{"router_score": "softmax", "lr_router": 0.00117, "norm_eps": 1e-06, "tie_word_embeddings": false, "train_tokens": 558300000}
Below are experts of layer 3 (counted from 0) of a mixture-of-experts language model. Rows are named router (the router's row for the expert), gate (a neuron's input weights, with its number), up (a neuron's input weights, with its number) and show model dimensions 0-127. Each number is 500 + 40 x the weight over its row's rms, rounded and kept within 0 to 999. Numbers have three digits each.
After each expert's rows: a language model's description of what the expert responds to. This comes from a sample of Wikipedia text that the model never trained on.

# expert 47
router:514586540471471512478429478463467433517498441542504486526425444494502519453551496511558530481472518557473503464473481474539489501494564494544536613499491508537471456566483398491507489471525448488511553446557499491463557431531498558580529527534454510518490519490489563527461445460436541540525501451516488484527535483532489467556541597474505552515481517512514443570510540449494549528573
gate1:518554467474553485535450454576510474593461391548495541503559529543440515460468489511477540464473467503508481435525460429557473506460536534471544522502519506476539475528440483483511530524508445470510476430516495464517474555485473410445557545561559495452467512494490591474547492524445579508473513403485454513461540531485524546509490511471507492510584479470501537535536576525545503477507
up1:499499523562541440510519575522610564508485508585557540580520478497521551515472513467461454529576510401527495544499511461555428466484470480560491475568493478543536455437508385498484514470526492549511485506523466482496541512520472518455442536530532490483528544499491488508499559459531445530490521512438444545489513507440510489456540489494515476483504519509551592467587449473570517495503
gate2:566540496476477473511489514531534464507498467562510483507464371488520489523562535444532500488507496536448465513409480524521451501474493455467572471491517436511432506504520415478495526518519466498525480520546454583541514484580450475561524569469530551540510564476545437545508511568431564567488453447526428473454540509442514513533475497444528498501528516448510464531492449490473504442558
up2:543493559501475458490486542543505380576526458594560565521464459458540509457509530468517463535459456474492434476489478533554469524494573576450525480461442457519475508509501454458449584502467511490511441510486508516469504519485449468521502579468508487474489490497545503466422552458457529528463555407516476536442541509520525441508437521504548518499538567469511482537472441454529535515549
gate3:467511507505456561540451558474483433513496527449581575517493501506531540532513523570496493445487541494510447491503451492511494484446494508526520554556532518511451628493499520525502451438596479528552556458513472465482482506576523555504525582493479512494517433484479552528467523412531514530553512521522429517499510449558534531548498521484520547577502496486584503550513565427508546515542
up3:517514493501501581491430525569542506515480509420440491510549507565470517488463487541502507493474515503576444464507530521461506513486496402532534445485499427465474490576522469483474562551510457519499416436484502462456540522501488445514514501485503480552522533468474425500522463548436379508526518560471604463443451381480476517480490501450529491488498543492466493467463508544454527513476
It responds to: Infobox field labels. Labels in infobox lists before a colon, such as Born, Died, Debut season, Genres, Coordinates, plus taxonomy terms and table pipes.

# expert 10
router:431539466459517494539522521490494452587467493602535496504462454466446509484506527568528497461527525509533447486471421478554518512473566451506514578570487523514475434531477425471526481472518487472521561442532447500429506512542479507514511577566456534481456540485445558494479470482462512556574562502452504566542522504496534476479527566513511535516440506484540455551570555521464575502494
gate1:441548531505479501480498486534549449508516496541502426484521474449489465522451543552486467500494475448539475535466446525600489454462576461550488526509503453447489481501471432500487454496518504542428542399611469480444525514512480474468468519545512549490436507459436567511407481505439493491548423554473522564580470474487478527474478516525543522578469471502541506517556497460516533493470
up1:519472542503487542534520504514532539447495468429472509500461475465549426456483463483522526520491557490553466478492544450589498489474385478457477505361535479502476508489450491491548556523485478562498521497586422510450459506490490492518486575493539505509451516491517449437513526475467533491479555495492606508509558553484565420478420541511448510553489538520544477515480491472505522555463
gate2:497592503516458478510509459526548526504491477543496587505544487512578494554529528482474576584578479518504567460520490517508537560468514516423507521521509501533513454577494473468562508503511545465568523533552524522526474513548535552445553485562533546441466513514491537529497509455471496516526556479488420570583491473485468529570527504385503528489557517484481446522473556529559497557517
up2:514462536554467452472458456478532597526481505504544526525427441467464493506497533546536497515427478550567465547574485514545474498518521506462513482526489445507517551549479561522428520433418505516497640547505537527474562494545397548504532557529535511480438491472464509511552545493471462495503493483485483504526564458472437554480482461519498485524444439548524554470468530543487458493503
gate3:522503455527495447476459506546541479468475515576507528440412449481539442468497499492507445497575461469506517553490450504422522549500494475539588525446531497550460451481514484460489437500511511495467476544476502535470597548476469510511507567498473485481480539534497556513462573483558513535607531483463557531532496454503482566443558511440522480560479550483522561526465483597550554499494
up3:534555539526526502390560495452506496473551477484483491449482513556474466541467495428468510502469479519461594525459552465429494483561522456538446485533480495429476460450476470490468488549455494516525419497444516498520492481531577498544499526423533495495472480467456532464542487515415471488460434510532409446484501536533503560614493511494465518528542464565511483517569557496472468535529
It responds to: Biography career nouns. Content words in biographies and sports careers after his/He/the, such as born, year, began, club, career, season.

# expert 37
router:519572525414522505518445545479449457497480475537514485481483469504474514470585537537557520490489508537502461478467449469518474534469524446498503586501465532498478445505486427449520438514552470491506489454566447477472485502575452538584523538524441531493487522499468553559474444482446538565599514487490511497515560512533548480485517566420533536493458559460566443553512561434465527517540
gate37:540580554435490523576429525556474529472534471434518516489440523518520547502602542487536511477464446513476433454507494495463496481503518449522483556584519518530523546501516467538455474555469490542503487440510462543526493514585453536486543560547469440531499483481524565526493411587479568504502452498547431462532550503506547508482502548507531542531485501507475495576484505501521486535601
up37:533514591440516487491557544512451491500560541465476485475513453448530471452527571500484466473518465510557500478570538494520489554528576602538478491478510504564508466498547519490416542507463478523550510471477528514580458598516462489542486505539470524517474532487510529552439472513501582517534480528615501467460499465532492486523427518481445499511541532501549462568452510467585566499532
gate38:497590558476493480509438574472515427523454436554501534551493485523485479498540503495491469460489495526561450517485454431583446501498487497511510543512516403535500410498496428468465559536472444497576539468530447453410534483473456596520489490510489493513463460538489446509508457568485469498506522478534469513547512503517563468541499562437515517476434549473504507551482544420478482510548
up38:526516474475481510505404532507490372484552546447504471387496562538566523523537455521510453524484524465554575510504511492599522498517529511455496497578494532520427494503471476502525508445571479510505534512539504455515580470528507504485517489558461497492508484425573565537433546486501460539521501564480532460493469540520521464452580499490497520478479447521573470539538517563467458491526
gate39:469556446481455433485465567512533504480545480548486547430521522476503566485552515473552478474498498434540527498496420499467516484494526467529488586497454427475489489516495475475475463495510422520511463505496439540429516527462445497483483536485501488471461577497489486541449448486441486501609495523529464456417520456531474468454525542492494563510558571509516554568440537402479516488578
up39:530501522477483487498474516483499476541489493483531475601481467490479425485472514577513546518457495545502471474496531524579446500480461553491523507525554530478437489517468452534509616484467586462497568412476594482556584443569559496509455488491483477533525448488531487420508509500518525486422526482542495513547497533459510506494550479572534462500428458500484518418542497508486461585519
It responds to: List labels and pronouns. Infobox and taxonomy field labels such as Website, Clade, Location, table header rules, section markers, and pronouns It or these.

# expert 8
router:505562465431524494520456556502443477501499477577529473515430491532431525513512477525500550476532506565541485506432469440514443537515540450532537652528515479493471495504527439462496475449518518447529518430543459428491520474550484558558547526516482552442467519508482512500469476486462537483545488464431513553536501496421542520493522575452511539444495484465555456553519495527520533528580
gate1:468507500473568501500504518493449488449502491471495467444424499481426440519515521558502487472493522491517392479475509529583477430464511474503442538468458502436518509579543459481507498531481471518500550499519499448393441477456567510440529547449469471584472475538481498509417493536485464534520455465534481561501529510502529501451447514361522532458476514473528539462495496542447527555472
up1:587500428464460481487514529518493454482532442456505431476487550503498513431464506486461495531535451497550497549542509549533525580510456500573535554463474452487519569502519456520459486481480450471506476490565405472435448497515537564540504461483496553423467513479508539473552507516464493446519516500575435475571463479491543468452561517490524461568526377497578531503510489513505502527542
gate2:487498545416569526455462530460485558536463503486542574446514492511433486501498537532524590508492503581404498479561512505468499506463573540485525530521479461590480523512459534496572503533609447489504598469452525475496431472524452474576480514495479499501502495479429515597475488473505484535502540463508476521460508383512486514516525525473516512501486551459534516531561528507459505518499
up2:473507552456523452496563470500448465559534467554488505502501491463467555499517487509504476542462531494501392518555496501472498458464487476502485527525475530574457516450488468466461446487529496566453493471441508505474518531536522541469460453421509435529476407532571539450560559470462474505506466559539476551433499455402498442548537543533493469436523557456546518446436519508545551435522
gate3:489482505495597559503480482489472487609510525471613538516450530560404401488540517543549510546485495557485496511509517550512511452505619514494495512453515526464396500490481501472509489551566509501541474490527515518513500534549452522448444504538526518532498456494545527512529550432450477495493462485433499501494561515473562487495488456587521541547480571504527512490508583527494512495531
up3:517541433581507464521465565478544523462509437490487437510491527448445465520477464457470547513463571537522423485529500538500491569476483492461456453489469551478533540470462511449442483438461503537433582514454513521515439439422545446431520527503506449506463576428482498435506466571497555512514500568489542441492499517478503467424469534478516476476420498493485514496438489519510493447551
It responds to: Word-final suffix pieces. Closing suffix pieces of common words before punctuation, often in scientific or technical prose, such as bacteria, methyl, weapons, waterfront.

# expert 12
router:482555510443526488536469551462446463500498464558546472494476476476449469515540498550519519464504545495583464420488478517510467555542507494502542627519560518481468434540486416462496497442528497487536574440586432441440508465483494534550555523526488484484477505466497507560474499542444532508524493525487473519554557503469538529504529616443472540473500481468550431568521507502464544503516
gate1:480583499470418484531490511525544554453537512484489450547491537506527494549561526531518546487490537546524508475515427565509461499490533536499528586487513511547457482473536538555482435535469533499404456498472471385443491478515410513562516560491482517523486458428489445540540484497471528510507481485471422540502566505477527522479457463569478503528467439530486580487461477477580527535565
up1:547532535464456473515525469502522516523526469520490478564474474493433459496431523557476427490563536573622400552478483520479448540540487567564485538545440451478412472441478484504458543481507485470492512471515521480448389527486410478500509513520485441465500496472499575547546536499472562542494437529500514525496512410535515546482470499473514484504546503488476521453488477484494446529469
gate2:435480521566557565509487558523497570488503514528469507466535479517452462475531522432459495470478559517496526444494499476518506552522540428504550483490457536538535520516406514485505486515522445437490500431545511493438379465549520526556499484550475482477487583453454520520492511530476460498522504477499525464468497517475565421495523560494509542511397533522598477530510521382498451491510
up2:470500512470446487519496481524446521446524450544556426576457432510459546521484530462539490492516501503566503526565470512471531425574426494535599489478499486511487407584547530500490477516543520549503518475455517442457501474487464399534432481461547527500482507494529573564441473494524483538490497503548411439522529512516535519529537496493496505534494548516459479520459483459389486473475
gate3:510515536541557612499554543544464542570517515495496504450425433529522563448482540556479445502487497529500436527476470501549557469449507471489506453506455489500546542527393441565477458592473485442507486527468447492473524578524446466549517559473510508507471532453478523556450478492534524486493477485454554541537525457477494526495487543375490524505486483490512528543525448467529464520456
up3:516493501539550464511476451470498492424500448501505421532510459549464537508424483438476511539558534449496439455484515550421497514511448522469556584446533457464417473515544504533455470478548546508533483471520492445434558507445476511479559468525502471474448493503472484525544488544433487514527513491466457476474406499562490530466433547550504498504461467501426506478474499457484533597591
It responds to: Media and arts vocabulary. Word stems and pieces in music, film and entertainment articles, such as album, film, review, host, track, foundation.

# expert 31
router:498566499509498505487460530440492508536484470533509540512456488517486588464551546542572566420481519501467496426508435495479530523457565420571513594548489535527472426526488484500532460516519436515538525417551484494475521488556509534511534560536490484472468480501477568537447465460442543547548548488480503557510518490464528530524577557478530584522500542445515462533535547496449558517543
gate1:480584492537474544547462489551503491454520505475489526516479523460485547437501534546503464449509531561564544480445490481524432437510477450554500513550451598423495470516417488499535528479478451527503556402566533501507499524547383553530509449513477533511501544515484519471466441532507509521534553485479496585532560417519464460506538508519520514505538465474481454490533566459485548459549
up1:516564524550573474568453397549536500522526592474469539582512499478524440576488509534463495463464485569538492494455529460491474517468479453432495499532515508480510531484519467500522513484511508538506555440524460478475513501447476587520431502558448551496467553537501441466479499454491458493562540493446566517545537468491442427471555473554475479500491483547428463495572503475515423454516
gate2:554479501465465550465452499483518499532496454554552453438446502524522515497501578491508656458527443515480491431572512542480507533452499467505496527515470523489476461525512474505531537443486518490462539475512440538547505532576514512484510502544411476547535462488516496497469558472540513564491508504457480489468548443546439395537553537462561511593486552481483469434452528471449474488522
up2:541531439479495519477553480523513458459456475515490464578532485477492465489451489509460554501458490487461520508530526520487467541513495431494531551484575479546522549515484475509507534449510520486571434544454429463553406472516550499542493498431476487521513407571549441509500427489514543502501548519513455502496563422514513466538485507461415552547535606518519513471524492476480620499447
gate3:545513550512521461483492477487531474518489515472449553470493532520495472505543489494481534473443499484519509430479536501486474550522457480469543507448495498518517431472486443493505561527535460502516534471493490443498582480545470524544571523536546534485503497463537491491474417486422535471585544518485491421510508588587485565530588533457504496453513504495449446580556447552520522467650
up3:562446409509536625470472516500413505512488516555494442459507505572552508539496523562469570533416538469475477493494494468438552495493544456511477533479491534484515429505428516514581476468448519508495476505477552555427494525437568515549476519466535487520479581474499578498551465466470517465497493471526482480470527475442499504433537537539519542475473452497538562544466525503489438491473
It responds to: Infobox units and symbols. Coordinate marks ″ ′ °, colons after infobox field labels, sq, www, UTC, and male in census household sentences.

# expert 45
router:475533478470515449550461557442467503497421463614529526552440476507470502438546536505559537466493547520567495473513467438476426540456531457539536528555486518526500484498473450437489480448506501461519551448550424466481536538536453527540537552532456521476422533455484552527497505475446522554548492451471446521548518480495510510434565543496595497514487513469553481534541533471491546534546
gate4:517559503542495474538512436491500434489479509514580490477517518542508479550468492470511471489488484511518462453434422438499506441550541507481535485497466497498408455493543444510465459425472529525501486499525489477437570522447434482523454526540505552491526524440532539599489484497493477596536470495456570505488604551474465531503416484516458472496515539438469528472533518553539476609526
up4:453506473442483475488489482455535606520430517507507571535444506526537584477545466535593563611520494506500501535501528439492593487500517497504429518486519481451555459482554485511481486477522465429534461531488491475514515494504411457565447471457446491447487550538576536471477521433460533548543450515474483530496493514548556499475428521499544495512546462447479524530487529566524515524490
gate5:454510539550539476526596530503455541490476447470534478555465439483467624458548541514603477464441531451507519481424580490523485487470521540556559525477535522543455489514491443440558564500521493477520512457537487464464511487490464579528522480499497532493491558485541475530424440515398530489531516508458498511483509489492540549453482522529518522538499507500526491503624525489500503537549
up5:507534544469486512521504562562517454498468522479549513458520549518462573536425557489529564468531542485480437488495498555533552562556473480455488518468492519528501527500549492584489511462529512530499484599539622471520525478491493455437528556551477496497462442486489522489536484486570506510506510557509523518446488468447507418503440509481421514506476568471503472481381478532497405517524
gate6:528520585511557456494510485517518470502556440516495467561566521504448475396526546493505539466497465477469526453474497442555516459560517489483518507508527480593464498479480542461489488447548480532496534514489512497469484496514569490572521555565441495472494505569482476453448477451505421444527489448453463515496492436556488430482492476479527552430500541591568513605527566449478494488502
up6:562524455515415499490391480428519477544486497504471506467480577501502473453591419461513616586492442508490557506499484596483507550444494518503421518589468502576542516513498540523467469516532470491477483447531529503468465463557603474560471499495493484504497511536455530459547520471536500499563500518549521511558449518515495531492532544506476514505507494471445504505462510483516428497509
It responds to: Plural noun suffixes. Plural and abstract noun endings finishing a word, such as -ations, -ities, -ers, plus whole nouns like people, members, number.